Weights of a small mixture-of-experts language model, trained from scratch on English Wikipedia: width 320, a shared expert of 128 neurons.
Below are experts of layer 4 (counted from 0) of a mixture-of-experts language model. Rows are named router (the router's row for the expert) and show model dimensions 160-239. Each number is 128 + 24 x the weight over its row's rms, rounded and kept within 0 to 255.
After each expert's rows: "mostly gets" lists some tokens that are sent to it at least half of the time. This comes from a sample of Wikipedia text that the model never trained on.

# expert 22
router [144 178 148 120 135 117 155 112 119 168 139 110  85 126 145 139 147 117 138 107 128 140 123 129 122 100 124 106 186 141 133 111 101 144 161 115 152 101 105 171  77 123 144  89 156  59 148 124 142 129 152 119 113 148 161 163 130 109 128 124 128 123  85 107 129  63  94  77 150 137 111  90 121 124 142  92 142 116 182 160]
mostly gets: " was", "),", "as", " were", " is", " -"

# expert 12
router [118 186 199  81 101 100 154 139 190 114 115 151 129 174 150 124 156 128 137 165 130 111 141 135 116 158 115 116  83 119  79 145 108 137  60 131 141 133 118 123  91 152 126 142 141 147  83 132 141 106 166 122 154 160  89 151 124 130 144 121 118 137  95 103  90  97 116 103  95 133 128 131 129 149  97 161 179  93  96 159]
mostly gets: "ers", " that", ", the", " also", ", which", " from the"

# expert 15
router [145 106 100 174 115 135 126 128  98 136 133 138 113 166 122 131 118 142  82 118 129 128 110 125 130 107 140 124 134 110 129  86 101 135 180 123  95 126 149 105 147 117 116 145 122 130 151 136 133 142 152 164 114 132 148 143 126 121  84 169 111  76 157 137 171 181  95 151 107 130 142 188 118 110 132 119 164 112  99 140]
mostly gets: "\n\n", "es.", " ===", "ing.", "\".", "s."

# expert 6
router [117 153 138 163 140 124 162 163 153 141  91 129 173 160 113 151 114 129 129 121 128 121 169 140 129 106 130 113 135 175 114 111  95 153 170 148 158 135 125 116 122 171 104 123 182 121 126 109 141 131 144 130  87 160 127  89  78 103 135 155 108 133  72 190 164 114 149 108 109 108 100 132 137 123 114 161 113 140 128 141]
mostly gets: "il", "ost", "ib", ", B", " Al", " | M"

# expert 11
router [157 123 124 125 152  83 134  53 122 170 125 133 161 161  62 131 131 117  87 120 112 131 155 128 153 155 177 119 146 116 168  83 115 127 103 144 135 160 123 147 125 131 118 109 171 169 113 117 154 157 110 144 158 114 143  73 102 116 124  99 181 135 118 139  96 119 174 123 152 124 147 148 124  94 129 149  98 180 151 125]
mostly gets: "le", " an", " re", " later", " British", " pro"

# expert 9
router [124 122 126 138 105 126 128 105 114 140 129 100  92 151 139 108 113 129 118 146 113 146 123 116 111 149 136 187  94 136 131 129 136 114  88 140 118 161  81  90 127  81 117 173  96 177 118  94  73 158 116 147 136 170 103 108 135 124 100 121  83 138 142 161 150 127 141 117  90 126 128 104 118 128 137 112 100 139 136 101]
mostly gets: " c", " n", "008", "012", "025", "022"

# expert 18
router [148 101 188 118 134 131 151 128 101 131 101 113 125 121  94 116 103 182  67 134 107 111 138  86 124  97 141  97 143  92 127 109 136 132 135 132  97 176 105 136 133 148 143 140 130 162  95 159 160 140 116 137  82 110 135 127 142 106 111 132 141 102 153 148 136 130 126 159 112 147 139 169 126 104 142  67 135 152  81 172]
mostly gets: "r", "ul", " al", "i", " un", " all"

# expert 20
router [146 113 139  96 133 138 163 180 152 139 145  87 138 105 142 115 102 164  74 142 153 139 129 159  98 162 164  98  96 159 116 156 119 123 140 131 146 139 170 133 109 105 156 151 151 155 130 148 170 118 182 141  90  95 119 137 114 150  69 123 118 100 133  68 133 121 138 110 146 114 147 132 147 124 110 147 156 161 146 167]
mostly gets: "ation", "ions", "ations", "ance", " County", "ity"

# expert 23
router [133 127 108 123 161 137 169 111 117 171  92 158 123 132 116 106 144 137 197 165 146 129 161 109 165 168 133 104 150  90 133 122 145 117 124 135 129 136 161 125  77 133 111 146 126 118 121 104 145 120 158 108 144 108  90 104 117 133 151  85 112 114 136 105 133 146 139 133 145 139 132 104 125 107 139 100 146 172  97 109]
mostly gets: "man", " Al", " made", " into", "her", " Col"

# expert 5
router [127 119 123 129 125 128 164 102 144 158 126 160 158  78 110 114  96  84  95 125 140 123  97 140  91  89 137 124 116 131 118 159 151 161 170 150 132 114 113 115 174 103 117 128 136 112 124 127 121 130 117 123 177 147 127 112 141 124 196 119 156 134 121 116 103 129 143 184 143 138  96 132 121 184 130 115 129 181 133 118]
mostly gets: " on the", "ed the", "ing the", "′", " for the", "°"

# expert 13
router [ 79  90 126 120 180 156 117 125 159  99 155 119 149 147 149 112 116 120 148 111 144 121 140 120  89 192 121 145  74 182 146 153 115 119 103 122 140 138 122 125 179 169 148 111 105 112 109 156 105 130 125 118 188 107 170 113 110 114 121 143 147 134 147  90 101 109 131 130 131 141 174 106 113 112 103 133 133 123 111 130]
mostly gets: "}", "BC", "on", "_{", " He also", "SA"

# expert 17
router [ 96 100 109 139  89 101 132 105 136 147 125 155 107 115 112 141 160 126 112 147 136 211 123 145 119 107 151 165 125 128 121 109 148 145  86 146 157 128 172 117 117 105 147 158  99  75 130 107 115 121 147 114  85 137 129 126 135 115 103 149 115 154  90 101 156 161  88 151 132 120 146 132 131 131 119 131 156  83 177 114]
mostly gets: " She", " They", "k", " how", "|---|---|---|---|---|", "| She"

# expert 21
router [149 117 162 129 130 142  95 141 138 123 133 146  96  96 167  82 112 138 147  76 145 195 118 138  78 146 117 140 132 177 153 145 141 178 134 119  89  91 135 134 143 136 114  73 132 134 119 138 119 140 118 149 152  90 155 119  84 140 149 182 148 142 129 148 131 164 115 108 103 113 116 105 116 106 149 111 159 136 112  78]
mostly gets: "ov", "uk", "ak", "ev", "az", "amb"

# expert 7
router [116 160 132 121 156 120  89 108  78 113 123 128 141 126 101 131  97 134 113  92  99 106 133 155 150 118 116 135 174 116 133 163 138 149 101 165 189 182  99 117 116 169 139  90 136 164 142 159 111  86 128 126 151 143 100 152 148 126 136 105 150 136 122 156 138  94 135  88 120 126 141 165 157 162 109  79 139  93 145 132]
mostly gets: " Re", " El", " (S", " Gu", " Pr", "-S"

# expert 16
router [ 89 127 160 145 109 110  99 206 157 115 151 137 165 155 144  79 125 105 138 122 139 123 139 124 123 116 127 145 122 200 110 109 127 135 120  87 122 141 132 120 140 146  92 128  98 128 135 130 133 187 124 121 159 135 161  89 133 153 177 121 126 112 120 148 103 125  81 128 141 129 122 114 169 122 152 148 113 124 114 128]
mostly gets: " H", " D", " M", " C", " S", " B"

# expert 10
router [140 142 165 131 112 155 136 139 162 139 141 130 123  96 154 139 178 130 108 180 126 134 147 106 173 164 111 102 128 164 137 124 123 144 144 137 120  76 133 136 167 155 114 160 110 106 128 109 136 127 140 181 141 118  92 134 135 154 106 112 130 158  87 121 122 129 122 138  83  84 116  88 137 122 133  82 102 111 140 123]
mostly gets: "ium", "ley", "ama", " mother", " artist", " Academy"

# expert 8
router [ 99  96 187 116 159 145 105 158 137 160 147 128 165 147 122 159 121 103 188 142 119  78 120  99 124 137 128  95 151 171 145 159 159  85 151 148 101 123 138 132 133 150 118 115 129 114 139  93 135 104 118 107 144 112 146 115  94 126 141 125 118 154 118 120 152 132 103 130 111 113 164 154 134 149 104 120 121  73 118 149]
mostly gets: "|", ":", "|  |", " In the", "\" |", "  -"

# expert 0
router [127 122 136 144  99 157 137 140 110  90 141 142 151 123 132 153 157 120 154 132 157 143 116 134 154 113 163 103 146  88 143 114 125  95 134 128 153 144 143 143 149 107 146 166  98 154 153  94 138 154  87 141 102 134 135 136 128 108 131 158 143  98 157 104 139 150 135 135 152 178 131 111 177 132 123 142 140 142  98 123]
mostly gets: " National", " Man", "ock", " state", " John", " local"

# expert 3
router [174 115  97 162 152 158  87 131 130 118 147 136 104 156  88 192 113 124 140 166 115 152 111 145 151 131 130 128  75 119 110 136 161 134 150 101 132 156 122 146 123 192 104 144 144 120 107 125  70 131 138 114 110 131 146 135 134 161 112 156 150 151 130 144 112 144 128 119 140 135 133 114 119 164 144 163 125 151 125  87]
mostly gets: "art", " found", "ter", " used", " released", " part"

# expert 2
router [111 119 125 101 122 152 148 124 145 127 147 134 146  99 144 153 143 147 106 124 143 179  81  73 133 147 135 134 133  85 150 131 106 126 110 103 101 114 126 167 148 181 147  98 137  86 115  83 133 150 115 107 142 140 120 143 114 156 131 154  53 139 146  87  97 136 146 123 173 138 102 168 130 128 136 113 116 109 147 167]
mostly gets: "ch", "af", "a (", "s (", "i (", " m ("

# expert 19
router [103  91  97 104 132 131 161 123 109 162  98  98 101 179 120 113 132 111 143 162 143 109 110 122 105 125  89 149 161 109 107 125 143 122 132 139 115  95 120 132 150 102 162 113  95 124 150 150 105 126 131 109 105 102 153 136 168 154 160 138  91 139 141 165 171 123 133 151  87 140 128  80 119 157 129 163  89 117 152 111]
mostly gets: "ar", " and", ", but", " her", "ic", ", and"

# expert 4
router [172 120 140 146 156  93 119 121 128  62 115 102 142  79 133 118  97 117 131 118 112 116 148 136 171 132 143 123 132 126 137 144  56 131 138 149 117 129 159 168 110 128 152 127  99 156 168 147 120 122 114 118 144 167 116 118 158 139 117 137 160 135 160 117 103 163 113 104 118 100 133  80 149 160 154  84 113  99 157 138]
mostly gets: "j", " p", " r", " w", " sh", " sp"

# expert 1
router [131 143 124 135 131 139 146 120 131 141 122 105 122  96 154 144 119 121 114 149 138 132 147 165 148 140 157 108  92 158 156 120 143  79 166 101  98 135 145 132  93  59 140 149 184 123 145 139  99 133 137 164 124 135 124 115 128 101 174 132 118 114 163 102 137 144 139 110 119  86 126 140 157  90 151 144  95  94 164 119]
mostly gets: "100", "10", "53", "50", "52", "8"

# expert 14
router [156 160 108 128  71 144  96  96 109  92 134 123  58 127 106 109 139 150 157 143 114 133 117 127 115 123 130 129 120 133 124  99  93 128 135 102 129  46 109 166 136 141 131 118 117 151 134 134 123 127 144 155 157 171 183 135 125 109 150 142 110 113 111 170  92 111 167 107 134 112 118 139 162  95 131 148 129  71 126 141]
mostly gets: " before", " After", " Per", " Par", "ig", " son"